Weights of a small mixture-of-experts language model, trained from scratch on English Wikipedia: vocabulary 16384, a variant of SOAP for the experts.
Below are experts of layer 5 (counted from 0) of a mixture-of-experts language model. Rows are named router (the router's row for the expert), up (a neuron's input weights, with its number) and show model dimensions 240-319. Each number is 128 + 24 x the weight over its row's rms, rounded and kept within 0 to 255.
Before each expert's rows: a language model's description of what the expert responds to; "comes after" lists some tokens at least twice as common just before its tokens as in all text. This comes from a sample of Wikipedia text that the model never trained on. Tokens count by the router's weight.

# expert 20
Description: Digits and number pieces in coordinates, statistics, areas and codes, plus decimal points, such as 000, 3,063, 46.604, km.
comes after: ".", ":", "–", "°", "5", "′"
router [150 118 161 137 152  96  90 126  98 115 125 115 110 122 121 133 145 107 137 124 108 146 159 112 152 117 115 123  67 158 132 170 123 136 137 137 117 104 149  99 132 135 131 115 124 128 139 123 137  96 102 151  85 138 181  70 127 162 122 134 141  93 179 125 107 132 122 122 158 113 155 165 139  68 142 129 156 148 149 106]
up0 [130 125 115 114 113 152 140 156 173 140 123 179 127 122 111 130 140 121 150 138 139 140 117 121 165 179 122 135 148 133 136  73 126 174 133 110 127 115  93 149 157 100 124 165 140 109  93 114  62 154  99 142 112 104 108 110 130 161  75 107 128 178 120 164 107 142 150 141 172 134 119 119 144 127 101 100 181 113 145 143]
up1 [ 97 127 147 126 118 137 131 129 145 107 140  99 147  81  92 116 120 116 133  78  67  98 153  72 134 126 152 114 146 169 119 114  67 176  88 118 168 136 134 134 152 134 129 129 123 113 154 104 125  83 118 115 135 123 134  85 143 151 153  82 123 127  93 115 138 127 135 141 104 157 181 136 155 107 127 147 144 142 147 154]
up2 [130 123 122  68 132 139 137  92 119 121 110 142 118  87 102 116 123 127 113 109 145 134 160 141 115  67  77 110 139 121 145 108 111 140 133 118 124 111 155  95 129 138  57 131 136 116 113 109 119 132 125  93 142 122  81 136  99 139 113 120 126  85 171 156 149 144 172 118 127 142 136 122 134 132 115 119 101 153 140 131]
up3 [171 104 100 126 130 169 103 125  98 104  94 110 103 132 151 105 122 119 123 169 124 135 161 152 105 173  75 105 139 118 130 177 143 142 141 105 154 112 154 144 121 144 145 141 122 111 159 135 152 109 138 138 146 163 105  96 146 105  99 148 134 126 151 170 121 129 137 135 119 109 160 148 127  98 163 173 148 160 119 143]
up4 [111 116 148 109 137 108  97 103 135 129 135 110 125 114 132 138  90 154 105 147 108 121  99 162  96 119 147 145  95  68 179 129 186 125 125 116 130 146 103 129 140 106 158 132 107 120 100 131 139 123 141 131 115 138  82  90  88 149 138  97  89 182 143 152  74 100 155  89 136 131 144 135  87  79  93 109 134 117 112 113]
up5 [106 178 118 103 137 156 115  80 127 146 136 123  62 109 144 139 144 120 137 111 106 134 122  93 129 102 103 128 138 115 137  88 129 122 135 145 135  80 103  99 144 150 137 120 125  72 125 117 150 106 136 107 140 120 127 109 117 158 106 133 118 119 142 119 135 135 123  92 128 175 112 100 157 150  88 135 136 120 168 119]
up6 [143 141 152 108 129  89 108 100 120  76 184 126 114 131 136 147 153 124 107 119 156  84 116 124 153 140 167 163 161 109 119 136 106 150 124 109 118 110  94 141 161 121 150 134 146 117 139 131 132 131  98 127 141 120 151 130  89 128  87 175  99 151 132  98 103 100 161 137 132  99  63 146 143 128 121 126 102 164 154  94]
up7 [143 118 139 130  91 179 120 149 161 146 112 150 114 118 116 111 132 159 101 148 125 150 140 152 110 162  96 111 145 144 112 156 139 152 116 106 143 112 139 158 148 166 170 145 126 150 146 113  87 128 129 129 130  75 141  94 129 118 161 170 140 103 139 116 121  96 117 129 128 140 142  80 118 107 122  94 125  99 177 137]
up8 [125 120 114 120 109 139  85 152 149 142 104 116 128 135 117 146 149 111  89 162 138 132 148 144 146 130 161 101 112 141 159 107  95 196 108 151 177 137 138 102 117 122 182 148 100 138 137 109  88  91 125 135 119 129 129 134  74  95  89 120 114 103 145 122  89 162 134 102 148 104 140 135 130 112 136 125 132 146 121 136]
up9 [123 143  85 151 150 113 141 126 153 145  74 168 118 131 132 138 126 164 135 122  98 123 143 142 114 173 101 135 134 112 122 166 124 153 142  69 136 119 119 127  87 135 183 104 145  69 153 134  84 138 139 159 117 157 141  75 139  78 129 159 113  99 127 139 126 129 126 120 112 114 141 142 115 149 161 132 144 137 128 113]
up10 [182 131 198  94 152 138 112 141 148 101  93 121  92 177 146  87 178 132 142 132 134 106 122 127 108 131 147 101 121 117 158 130 117 157 154 154 130 103  75 117 127 146 158 121 102 122 133 111 106 111 150  91 128 117 114  84  86 121 130 107  91 131 122 137 110 150 138 138 105 103 126 131 109 121 105 137 155  84 135 145]
up11 [114 175 185 118 124 134  98 112 145 147 101 120  90 121  67 106 116 119 105  91 132 131 160 147 138 117 132 127 125  88 126 104 137  70 119 137 137 115 159 169 157 159 157 118 136 179 126  97 125 102 143 117 116 133 155 104 105 132 118 112  94  87 184 132  97 150 159 132 181 139  96 183  99 123 101 144 146 101 126 113]
up12 [170 153 140 100 118 138  99 102 162 113 157 141 160 136 151 125 127 136  97 111 140 103  99 134 113 121 109 116 128 100 108 137 138 157 126 182 116  83 151 139 103 117 154 126 104  98 131 115 130  86  81 171 130 124 130 127 142  91 155 153  87 132 150 124  76 116 137 139 152 147 116 135 134  88 141 120 127 157 145  69]
up13 [183 159 136 184 160 103 102 136 119 127 163 189 133 148 191 144 150  97  80 146 133  95 157 147 147 118 102 144 109 106 126 129 107 123 185 124 123 117 115 138 144 139 121 145 112  90 146  93  98 139 105 147 135 156 138 167 113  91 145 121 139 131 146 105 115 126 118 105 107 118 128 126 156 158 149 104 143 115 163 192]
up14 [ 79 139 159 118 113  93 111  96 137  96 128 142 140 106  90 119 137 129 144 127 159 132 143  98 127 160 114 148 125 125 130 161 137  97 144 111 137  85  90 127 172 132 141 163 121 122 128 119 129 175 112  91  87 125 129 126 191 113 135 172 125  92 120  85 126  91 100 149 130 108  69 156  93 118 150 116 114  84 113 160]
up15 [134 102 135 168 127  78 121 148 140 114  80 126  94 160 115 137 136 117 115 109 140 117 122 122  99 133 139 132  99 130  84 125  94 142 108 114 117 134  92  76 119 123 137 120 139 120 162 122 166 163  90  70  93 116 122 108  83 177 149 145 111 120 142 109 158  46 158 124 154 140 121 163 129  88 133 120 118 101 125  97]
up16 [128 142 100 104 108 167 128 132 133 159 138 186 156 122 137 132 113 105  99 137 125 181 119  78 176 144 126  95 173 116 192 123  99 158 110 158 151 162 150 152 148 146 103 113 115 120 108 132  85  64 113 131 118 130 127  91 105 130 152 148 155 126 162 121 133 100 114 108 121  72 162 116 141 100 120 130 120 131 130 199]
up17 [154 103 133 129 139 109 159 125 154 124 111  95 120 131 109 113 116 147 140 128 159 176 131 129 132 154 168 128 107 167 176 161 139 109  96 170 152  99 140 163 175 144 124 131 121 144 164 133 109  83 160 137 120 113 170 171 101 119 163 103 129  79 112 108 149 157 154 155 165 113 121 117 134 109 159  95  93 139 132 135]
up18 [123 118 146 140 100 164 141  61 169 104 100 131 124 126 142 124 113 136 147 155  81 154 163 135 135 126 125 143 101 132 125 109 205 142 132 127 134 158 127 135 141 121 114 110 136  98 123 100 106 141 151 138 156 115 183 150 148 146 167 153 107 125 129 117  99 138 128 148 159 106 103 119 106 148 147 133 139 108 166 145]
up19 [130 141 102 135 118 153 142 132 154 157 115  83 108 111 143 157 155 149 128 174  95 175 176 184  98 132 107 114 101 126 148 103  95 161 125 153 161 109 112 140 125 134 104 141  96 110 131 113 126 140 146 143 167 154 133 142 126 119 126 152  86 138 152 116 108 128 152 122 123 144 102 114 129 116 132 103 118 118 106 124]
up20 [112 136 101 118 108 155 114 151 123 145 112  99 140 123  64 115 141 114 151 164 155 165 165 134 112 135 152 104 161 116 114 132 125 149  89 146 102 141 146 179 132  91 125 126 173 162 156 149 116 131 106 114 146 149 127 103 139 133 104 111 124 163 120 117 147 140 134 111 110 134  53 104 108 110 122 153 145 100 159 136]
up21 [132  93 171  86 155 142 107 152 181 135 145 104  96 113 146 140 162 138 135 127 102 110 155 167 101 164 116 159 106 142 171  88 128 155 138 111 128  98  92 151  94 162 157 127 123 125  51  84 146 150 101 142  92 117 111 126 106 134 100 167  95 118 202 142 130 107 128 127 133 174 136 139 111  84 151 138 127 124 151  76]
up22 [159 131  95 142  98  82 101 132 153 157 102  97 126 123 128 104 158 148 161 126 165 150 122 105 168 169  53 158  86 164 123 110 138 147 136 106 121 135 129 125 155 144 149 109 148  90 159 125 187 123 145  91  61 141 182 132 139 103 164 129 127 130 133 140 149  87  87 158 140 147 141 110 110 146 125 127 114 136 159 114]
up23 [103 148 121 163 101 130 101 136 179 111 154 129 137  92 113 110 133 127 134  90 100 154 149 168 109 173 127 111 168 118 101 166 133 123  79 127 102 104 125 100 180 111 160 110 103 118 151 125 125 118 146 129 141 103 187 145 168 108 126 113 100 129 170 110 101 119 120 148 114 119 134 182 171  87 126 165 137 110 117 109]
up24 [ 86 175  96 145 157 100 158 113 128 113  98 153  98 103  87 163 145 135  89 122 150 145 134 138 127 101 157 139  95 141 144  97 111 147 126 147 133 159 122 119 109 156 140 154 117 103 155 139 138 150  72 149 121 128  97 139 163  85  75 150 111 139 160 137  95 129 143 135 117 206  97 102 128 111  89 117 167 145 110 108]
up25 [172 163 110 122 155 127  96  72 109  78 154 120 105 102  96 143 124 163 113 116 100 115 134 122 109 152 142 110  54 143  95 133 126 112 154 140 118 141 132 113 144 119 135 101  65  99 129 124 127 133 107 139  73  98 151 105 115 122 169 110 119 128 152 129 123 123 127 124 151 129 101  75 204 127 155  76  82  91  97 128]
up26 [136 137 122 143 144 115 112 136 141 149 110 127  89 160  81 145 120 158 151 133 142 106 170  82 146 189 121 137 133 144 109 153 143 146 160 181 133 168 132  69 135 144 122 132  93 138 129 123 106 145  89 120  87 115 140 108 119 151 113 124 154 174 162  98  96  97 126 123 120  86  62 152 131 113 139 114 158 125 133 103]
up27 [134 126 144 130 157 154  90 157 131 112 146  99 108 106  89 148  87 161 136 107  88 117 147 124 111 152 169 151 131 113 141 152 126 154 125 133 181 115  98 141  74 140 151 112 147 125 100 113 138  86 109 159 158 131 103 123 169 131 144 118 174 103 161 160  90 141 141 128 172 105 166 111 135 140 125 186 146 171  80 146]

# expert 24
Description: Sentence-final periods, and hyphen bullets or line breaks starting infobox lines like - Release:, - Recorded:, - Location:.
comes after: "\n", ".", " =", "\n ", ").", ".\""
router [128 127 150 108 168 127 120 102  98 106 172 110 107 107 158 101 142 139 143 164 148 164  67 121  98 114 140 122 101 156 121 126 185 108 163 155  97 112 134 152  90 125 165 142  96 139 175 100 110 166 125 151 172 119 105 107 121 140 154 104 155 160 137 117 168 119 116 125 116 128 175 130 150 139 138 136 141 119 142 161]
up0 [ 54 170 176 183 179 144 141 114 186 129  90 148 120 143 116 103 132 140 130 136 122 133 123 126 125 120 147 101 110 131 180 124 171 139 188 143 159 131 159 120 163  92 136 115  78 104 165 144 120 138 135 152 130  98 136 127 112 154 132 105 155 142 168 127 113 121 171  80 152 113 158 133 137 137 100 136 109 120 139 160]
up1 [128 135 131 134 170 162 116  94 120 131 106 153  85  89 136 127 137 136 149  90 142  98 137 117 137 106  88 144  97  93 150 114 104 163 124 108 151 114 156 138 119 129 169 136 141 129 122 125  98 131 139 105 176 108 135 133 142 136 130 109  93  86  83  90 117 108 158 152 115  63 164 161 105 109 167 163 108 112 129 123]
up2 [113 123 114  77 174 129  94 138 137 103  77 115 128 135 107 141 146 107 147 158 127 139 120 120  87 149  81 116 139 117 150 200 117 106 152 172 136  92 133 135 123 164 177 150 119 143 164 121 141 148 121 165 110 131 106 117 113 112 113 135 130 118 113 100 147 118 146 185 109 142  86 121 104 145 118 158 139 100  96 125]
up3 [125 143 139 116 145 140 133  87 171 142 129 138 157  91 156 110 100 101 106 136 128  99 116 114 118 135 174 113 126 164 136 132 129 185 129 107 145 103 135 132 152 108 118 136  82 144  93 127 162  95 119 147 175 117 129  94 132 157 162 118  96 143 140 110  94 162 127 116 136 158 114 116 123  86 159 131 127  88 101 109]
up4 [109 122 114 104 105  93 139  83 181 118 110 114 136 170 141 119 110  87 119 159 135 137 139 167 144 160 130 105 128 152 121 115 157 136 128 117 148  94 140 166 152 115 118 119 135 143 134 143 107 114 117 102 124 105 136  87 135 148 155 113 135 120 104 169 129  95 119 123 112 138 154 119 142 154 113 132 117 121 163  78]
up5 [137 158 125 152 153 168 154  89 152 180 129 141  89 159 132 112 141 109 137 143 117 113  99 126 115 131 134 134 136 103 152 144 144 138 150 104 163 106 141 132 147 132 123 152 112 108 115 140 139  96  73 117 153  92 118 112  89 126 122 133 109 159 131 111 124 106 129 115  99 113 146 106 108 178 203 145 123 129 102 129]
up6 [122 120 155 139 133  91 112 104 163 103 140 163 171 160 141 137 137 117 134 122  84 138  77 125 103 143 121 136 137 134 120 119 138 127 103 150 123 148 129 143 114 155 134  92 104  81 134 121 144 143 112 111 143 109 117 111 135 138 134 136 138 169 142 145 130  87 124 122 109 160  84 104 115 115 158 131 190 118 127 163]
up7 [112  92 175 104 175 129  99 120  93  85 101 137  52 120 124 180 123 131  95 133  72 109 173 113  94 148 153 117 123 179 115 130 188 108 110 115 179 140 110  86 127 142 161 112 145  99 141  99 138 156 125 115 107 128 116 136 144 158 133 147 105 121 154 127 117 107 144 101 112 128 152 111 109 121 117 105 141 105 121 126]
up8 [114 132 155 105 154 127 116  93 114 120 114 126  78 125 122 164  94 105 121 123 152 106 119  97 126 129 124 118 109 142 198 140 134 103  63 127  90 150 137 145 106 123 114 166 125 111 120 114 109 147 104 141 120 101 100 122  68 153 121 142 165 139 154 107 139  99 158  83 135 150 103 153 169 154 187 112 122 167 156 143]
up9 [131 152 133  83 110 120 137 122 142 124 119 123 118 136 163  87 125 141  92 125 137 143 166 120 137 102 130 115 131 183 159  94 148 119 115 109 141 137 173 148 121 130 125 120 164 133 141 155  79 145 109 145 148 127 151 141 115  90  59 150  93 107 154 121 126 106  97 122 132 123 119  95 156 105 112  89 102  63 158  99]
up10 [157 107 162 119 107 115 117 173 177 127 129 126  81 124 145 135 120 108  87 122 110 125 114 117 124 133  90 152  88 112 100 123  80 120 112  89 122 114 124 127 165 118 152 140 103 147 124 112 136  99 132 184 141 106 115 130 127 131 124  74 155 136 130 143 146 145 132 119 121 121  83 134 171 100 126 160 116 140 168 150]
up11 [173  87 127 141 165 110 134  97 147 104 115 130 149 135 127 107 129 129 161 134 158  91 153 124 119 109  86 150 124 132 166 123 188 130 124 103 107 134 163 144 140 196 118 117 123 104 143  88 144  67 121 156 133  80 115 147  98 139 108 131 170 124 129 103  87 109 122 129 124  90 135 147 150 106 119 136 119 122 156 164]
up12 [150  96  49 155 122 132 126 133 144 152 103 101 134 110 160 111 122 134 147 132  95 126 155  98  92  85 152 150 138 141 142 150 140 119 139  58 144 109 146 129  93 111 126 140  95 151 118  90 109 127 128 118 144  98 108 145  97 136 121  71 113  94 112 102 134 117 134 123 134 118 118  96 147 149 183 120 130 148 110 149]
up13 [116 123 105  97 149  97 135 136 128 138 141  98 121 145 155 124 122 117  94 170 126 134 144 164  76 114 142  99 118 120 135 102  87 147 157 169 157 142 136 180 138 179 133 170 100 148  95 118 141  89 149 130 128 114 179 138 175 124 157 115 111 106 147 132 105 110 172  97 109 157  97 130 114 104 125 132 113 159 129 122]
up14 [149 130 152 110 130  85  74  62 118 111 120 118 120 114 140 164 158 112 107 131  79 121 142 113 135 148 105 137 131 140 155 110 148 150 147 137 133 107 163 121  96 120 171 141 122 113  95 159 122 117 143 140  88 120  95  79 140 173 131 136 167 149 194  78  83 125  72 101 152 104  84 118  99 141 151 126  76 149  98 145]
up15 [113 167  77  92  96 131 134 107 173 108 122 127 101 148 113  96 138 140 127  89 108 135 122 119  96 161 117  97 152  97 168 144 115 127 113 130 128  84 127  94 153 140 139 155 160 137 145 123 120 133 125 101 125 168 124  98  94 158 114 106 185 130 114  70 131 121 136 115 167 127 112 158 124 140 100 138 130 156 101  85]
up16 [112 137 123 112 103 120 131 174 149 165 155  94  86 114 126 124 135 107 157 145 114 109 142  98 130 151 148 108 139 140 135 139 183  96 162 126 151 126 109 122 148 134 181 143 116 123 129 152 136 118 106 132 163 104 157 122 142 135 172  79 133 151 173 114 133 130 148 133 104 117 137 165 126 130 127 144 130 173 155 170]
up17 [123 110  96  89  97 119 179  80 146 122 139 126 139 125 116 130  69 155 156  56 123 119 126 129 100 101 147 141 100 106 155  87 126 137 136 128 128 180 174 156 139 184 142 124 111  92 126 123 134 133 104 105 188 112 157 125 114 133 156 120 142 148 165 149 149 107 168  88 138 161 145 151 170 118 110 134 142 107  91 122]
up18 [162 108 129 103 152 137 151 101  97  84 162  89 139 153 145 149 143 166 120 152 110 163 119 138  81  92 144 140 146 157 132 143 141 160 151 122 116 116 146 112 139 128 127 129 141 116  99 103  85 112 130 105 138 110 102 134 108 117 172 154 119 162 106  88 135 121 161  93 107 178 117 100 127 172 165 146 147 176 129 121]
up19 [ 88 101 104 155 151 155 124  83 183 127 137 138 133 117 146 102 123 135 136 132 108  91 153 102 103 141 129 129 141 143 184 123 176 170 150 146 152 152  96 165 155 165 115 154  78 105 139 129 126 141 139  94 150 145 118 117  94 119 133 133 121 137 139 116 158 171 159 119 127 124 115 133 141 124 101 108 113 110 120 154]
up20 [125 150 145 117 171 124 125 145 159  91 175 128 157 122 125 134 138 126 138  67 116 165 102 119 112 153 122 128 162 123 148 128 149 159 173 157 100 124 130 169 152 158 146 122 132  84  99 103 125 124 163 160 160  98  79 137  97 129 127 103 119 163 134 109 127 117 108  90  90 103 123 116 105 124 132 106 137 141 140 133]
up21 [117 174 110 112 142  93 109 138 138 111  79 130  68 119 143 148 122 115 120 156 122 167 179 122 117 139 104 141  96  76 145 134 114 118 161  97 121 128 110 132 143 117 120 112 112  81 157 119  30 165 124 152 142 115 139 114 143  91  95 116 128 140 166  99 132 113 124  96 130 145 163 101 147 125 115 118 139 125 124 123]
up22 [129 113 114 112 174 115 102 148 142  98 127 121 127 104 139  84 123  76 153  97 132 153 145 109 105 149 117 158 187 144 143 106 146 108 147 133 159 138 133  76 162 121 148 192 123  92 122 138  98 163 114 106 136 124 150 111 123 146 115 117 142 125 140  89 128  92 113 139 178 106  84 135 132 136 118 118 130 143 125 137]
up23 [178 103 113 125 114 109 109 124 147  98 132  84 137 141 143 120 128 111 148 114 140 142 104 154 130  76 106 122 135 141 129  80 118 130 140 102 137 177 185 117 147 123 119 154  92 152 150 115  97 141 146 114 138 114 132 134  81 155  96 119 156 140 142 179 102 120 138 124  86 128  99 134 105 108  88 160  83 140 124 137]
up24 [108 111 122 146 166  87 153 155 153 143 124 144 148 110  97 151 147 101 156 152  98 127 157 121 166 141 142 141 112 112 121 165 142  83 123 135 154 135 123  84 164 135 102 111  84 117 140 138  69 137 128 107 136  91 124 169 114 147 149 112 159 140 129 136 165 125 126 150 137 180 114 117 124 140 125 139 138 127 181 138]
up25 [ 94 198 141 135 119 115 161  93 154 122 100 138  85 131 106 169 148 118  89  71 114 161 123 158 136 117 114 152 111  91 150 153 132 134 111 118  97 118 165 145 136  99 107 120 119 138  78 131 147 126  85 149 139 148 146 105 139 139 155  92 114 144 127 132  91 113 135 147 131 108 118 143 124 120 103 131 119 172 125 125]
up26 [105  92 147 134 140 108  92 100 183 125 132 117 146 126 121 162 106 103 109 126 135  92 147 155 109  95  91 137 112 112 165 167 121  86 127 136 120 126 104 115  97 160  81 149 136  98 146  96 135  84 119 130 122 125 125 170 139 105  98  95 118 102 148  92 128 141 107 120 141  92 106 133 149 156 148 189 114  98 107 151]
up27 [127 129 145 123 146 132 157 142 161 102  99 101 120 170 180 141 122 136 138 123 143  86 103 105 131 122 129 143  97 114 184 121 155 123  87 130 156 111 132 172 154  90 136 141 122 146 126 137  87 106  93 165 121 132 129 124 139 148  92 132 177 148 167 141 116 150 100  93 120 111 128 126 116 138 114 118 155 140 116 165]

# expert 0
Description: Small standalone numerals in tables, scores and parenthesized counts, such as 1, 0, 3, 10 in 4–1 or (1).
comes after: " |", "–", " (", "|", ";", ":"
router [120 125 152 113 121 141 128 136 128 191 146 164 118 144 119 117 135 161 143 139 136 141 127 190 127 102 133 137 131 134 110  68 125 108 117 138 167 165  69 120 140 148  94  97 151 106 115 144 168 124 165 147 125 116 126 153 154  94 100 121 132 120  77 104 147  95 190 179 119 111 106 167 141 100 151 156  87 134  83 106]
up0 [147 102 126  97 154 135  92 131 165 146 142  81 138 116 164 142 115 131 144 165 123 168 154 155 100 103 126  89 155 108 143 118 120 155  96 141 117 122 113 138 137 139 163 118  80  98 153 107 149 121 148 152 109 123 156 102 117  93 126 128 164 155 120 128 121 105 181  93 132 132 146 148 125 114 112 150 111 106 125 157]
up1 [159 148 137 121 187 143 103 130 142 171 126 141 138 111 103 123 154 137  70 125 103 174 141 127 115 150 120 127 135 201 159  85 109 101 101 120 134 133 143 100 115 150 120 152 121 110 148 157 104 139 171 104 127 104 138 170 102  68 106 118 168 148 108 127  80 134 156 111 132 160  85 128 112  88 120  99 157 123 114 110]
up2 [125 142 113 121  98 154 114 106 143 154 137 146 155 131 119 126 149 153 103 118 167 132 168 138 126 156  92 163 160 125 170  68 174 114 118 162 144 139 138 106 165 132 144  98 145 112 136 137 146 111 141 124  99 103 118 136 148  75 124 119 118  95  85 100  87 103 164 109 122 129 179 132 157 159 101 164 138 130 133  84]
up3 [129 131 153 130 145 123 161 150 169 135 164 152 133 138  78 165 127 149 105 141  92 104 160 138  96 135 100 139 157 128 118  98 145  94 125 113 170 121 133 118 102 143 131  95 121 121 158 166 114 119 102 118 126 121 100 139 170 122 142 114 136 130 100 136 139 119 128 116 112  51 136 121 131 102 157 123 120 143 144 154]
up4 [143  98 126 118 147  99 126 153 130  96 117 150 103 133 153  99 121 156 161 116 109 195 153 143 158 119 108 105 139 145 113 102 122 131 126 134 131  98 160 146 130  96 136 123 113 106 125  87 148 140 116  95  62 130 135 139 120 118 195  72 145  90 146 166 145 108 125 118 118 132 115 119 140  69 170 124 122 123  79  86]
up5 [117 124 110 126 133 138 151 130 147 173 137  83 132 152 118 147 137 117 142 156 137 144 159 116 105 123  76 126  95  83 146  94 127 122 118 125 141 156 146 135 176 104 170 145  89 120 148 142 149 106 125  98 143 142  94 180 143 104 169 124 146 139 140 163 132 142 155 142 127 128 132 159 159 144 137 108 160 129 159  90]
up6 [140  84 115 109 110 151  93 130 207 139 109 101 121 116 105 133  98 112 141 118 123 119 124 130 117 137 135 131  89 136  71 185 139 156 156 156 126 150 114 167 138 165  94 114 148 101 150  77 132 106 162 103 124  82 101 139 138 114 121 105 133  97 128 139 123 112 120 157 128 106 129 121 151 133 173 141 114 162 140 144]
up7 [ 94 127 127 125 169 122 119 140 137 165 160 105 106 154 161 133 140 120 134 184 125 138 123 157 118 130 156 152 106 117 165 125  83 140 150 139 145 144  82 129 145 134 129  97 105 139 103  95 130  77 103 156 117 116 107 141  99 140 116 113 140 101 124 107 155 110 134 115 141 126 124 104 109 107 116 134  88 158 133 119]
up8 [ 92 101 121 132 112 129 137 155 148 138 120 102 164 146  73 139 123 123 137 100 138 123 166 163 112  92 124 135 141  75 133 147 133 141 121 142 140 189 126 122 160 152 147 129 143 133 126 141 105 123 146 107 183 134 152 154 176 105 133 112 119 135 134 124  99 113 153 135 132 142 102 141 141 121 105 160 159 162  91 123]
up9 [146 127 118 109 172 138 125 103 159 148 143 138  94 128 143 141  85  98 122 136 136 152 122 165  87 126  95 151 123 171 137 152 169 121 147 144 116  90 130 154  96 190  94 122 136 145  92 107 145 145 123 145 155 130 121  99 145 126 110 138 163 132 101 123 131 109 121 160 152 128 106 153 108 138 114 153 156 125 109  93]
up10 [126 106  99 176 144 123 125 168 103 138 158 132 134 149 121  88 148 199 142 132 136 108 121 151 165 132 155  97 156 149 151 144 125 125 148 169 126 145 125 126 189 130 127 135 143 116 113 167 127 144 111 175  86  82 151  97  72  93  68 119 133 130 124 103 115 129 126 122 129  95 155 148 157 143 127 123 136 147 136 172]
up11 [ 84 122 134 118 168 133 134  87 169 139 164 127 121 123 141 104 124  98 148 165  77 151 121 119 124 130 123 165 124 131 191 101 130 151 155  88 135 110 168 133 148 108 136 118 112  93 136 141 126 113 145  85 127 104 122 118 134 118 130 128  95 109 149 151 142 101 162 132 136  96 137  76 148 140 162 155 124 152 109 181]
up12 [153 159 110 163 139 124 112 148 152 136 167 126 104 136 161 118 100 138 117 116 153 133 138 160 129 133 122 149 136 107 161 115 136 114 148 154 138 111 134  90 134 164 141 104 126 116 140  94 120 111 124 148  96  99 135 142 132 143 117 127 109 144 138 119 111  99 126 149 120 111 129 122 158 121 108 149 126  55 144 178]
up13 [146 154 148 165 110  59 129 126 150 144 125 117 168 128 141 133 163 181 130 116 118 152 170 141  95 128 131 156 110 170 132 133 122 130 110 157 165 159  99 130 116 175  97 148 121 135 160  92 127 112 168 113 137 132 127 139  99  95 153 116  77 111 125 171 129 125 142 153 123 104  95 139 104 109 114  95 100 118  97 133]
up14 [106  98 117 127 116 145 150 149 149 101 126 153 160 121  93 129 155 128 121 160  97 130 151 143 107 136  88 124 133  58 159  95 163 127  83 124 117 126 108  74 154 122 111 151 148 152 157 127 189 188 113 152 149 128  71 127 129 118 138 146 112 137 123 128 136 124 136 160 126 130 115 124 135 129 130 118 139 131 124  96]
up15 [116  87 118 152 116 128 155 110 113 133 159 160 105 175 143 138  83 118 112 124  92 113 144 150 102 151 138 134 124 108 174 121 139 139 136 114 103 166 120 189 142 159 123 121 160 119  98 109 108 131 142  80 132 122 104 177 139  87 118 164 108  94  76 106 106  96 180 111 126 154 114 140 130 108 128 134 116 108 121 146]
up16 [117 122 136 171 103 129 158 123 113 123 117 156 125 106 182 138 109 174 139 104 158 103 126 121 136 130 102 110 111 101 137 125 161 121 139 117 169 149 112 144 160 154 123 121 153 117 155 139 100  95  97 108 149 147 160 131 182 115 110  87 124 154 121 129  92 169 126  86 126 116 117 134 171 125 115 162 157 161  74 113]
up17 [149 127  97 142 122 126 126  83 108  92 140 157 105 127  95 129 147 175 128 125  93 137 127 120 128 149 148 130 129 162 101  91 136  83 167 137 124 148 117  94 172 121  95 127 125 142 105 103 123 129 143 182 151  99 145  92 140  94 154 126 114 104 141  97 113  92 160 116  83 117 127 121 105  97 117 125 120 173 131  85]
up18 [114 122 156 115 100 139 126 138 172 134 164 137 181 116 119  71 170  82 140 113 110 126 162 135 152 141 147 162 167 108 126 117 125  83 103 127 129 132 130 138 116 125 163 139  97 126 109 122 156 142 123 127 133 155 127 131 111 113 147  71 162 118 113  99 145 103 120 107 118  95 126  90 126 109 130 140 117 152 101 153]
up19 [124  94 134 108 115  86 152 132 137 117 164  76 158  93 152 158  90  82  82 108 108 128 103 140 141 113 125 122 107 134 156 129 144 168 144 144  97 154 161 105 166 109 124 118  91 120 128 103 178 138 146 168 157  98 160 141 137 118 156 128 143 133 134 106  64 145 102 115  99 106 109  99  94 136 125  86 101 124  86 159]
up20 [123 112 106 123 147  74 135 140 141 149 165 124 161 118 151 160 192 167 141 107 111 141 155 157 100 149 103 114 140 136 150 130  98 132 119 113 130 149  97 121  95 134 113 125 125 111  88 101 118 119 122 191 122 126 115 149 138 139 156 111 134 138 180 148 136  96 129 107 155 105 109 112 170  72 114 118 144 100 140 127]
up21 [126  92 106 149  89 118 138 143 182 127 162  92 128  93 116 139 135 134  86 128 145 119 150 128 180 123 137 154 123 124 128  89 110 117  94 118 151 157 107 131 116  99 131 130 109 132 113 106  91  87 175  40 127 103 117 119  96 117 126 119 133 140 142 123 147 142 150 134 158 116 110 126 135 105 141 115  78 145 152 135]
up22 [144 103 148 110 131 151  85 102 160 108 120 121 109 170 112 148 118 137 162 171 146 119 143 114 106  98  94 119 101 153 116 126 183 126  88 157 136 160 116 170 130 144 141 107 121  96 131 123 144 128 129 101 139 101 107 132 183 150 126 102 132 141 129  98 162 125 147 123 134 143 113 113 107 173  94 119  95 106  93 142]
up23 [124 106 115 112 177  73 113 126 145 138 105 109 106 115 158 140 121 128 102 150 166 106 158 128 139 132 122  94 157 104 142 120 118 126  79 120  98  76  93 119 134 141 130 100 124 136  93  98 126 120 132 169 130 155 152 110 126 138 140 145 111 157 160  64 146  94 160 113 153  96 141 136 128 165 104 145 128 134 117 151]
up24 [138 102 178 109 130 153 180 105 136 122 108 105  87 125 102 145 138 153 141 107 136  94 182 126 127 109 159 155 146  96 138 107 123 119 131 160 130 118 118 144 140 163 167 126 151 110 121 137 140 125 127 120 112 143 113 141 150 108 122  90  89 143 116 120 113 115 172 148 125 126 106  74 180 146 132 158 113 151 161 137]
up25 [153 121  70 141  97 156 147 160 216 150 127 137 105 122 131  69 133 141 129 145 115 111 143 116  99 151 102 101 111 126 148 152 117 128 135 137 102 120 145 118 136 158 133 144 127  83 129  81 143 144 193 120 115 134 124 162 150 141 129 130 136 114 132 113 157 151 161 111 113 109  98 130 153 141 126 160 153 162 104  85]
up26 [112 130 124 124  89 121 112 177 178 148 118 119 147 176 126 116 171 122 114 177 182 124 138 152 129 141 129  96 129 136 137 115 148 146 150 114 173 113  65 126 134 163 122 138 144 163 104 112 104  93 116 174 117 137 107 126 132 125  64 151 120 127 141 116 154 122 151  76 111 109 130 158 143 109 120 155  94 105 122 124]
up27 [157 139  74 139 106 122 156 144 152 142 137 117 122 148 119 123 129 118 105  88 104 149 160 105 113  90 137 125  81 102 151  98  93  94 116 122 124 103 127 122 141 183 153 137 146 122  99 146 113 156 157 153 144 167 144 117 157  93 114 206  97 141 124  86 146  84 116 126 106 126 160 167 145 139 160 122 123 145 153 127]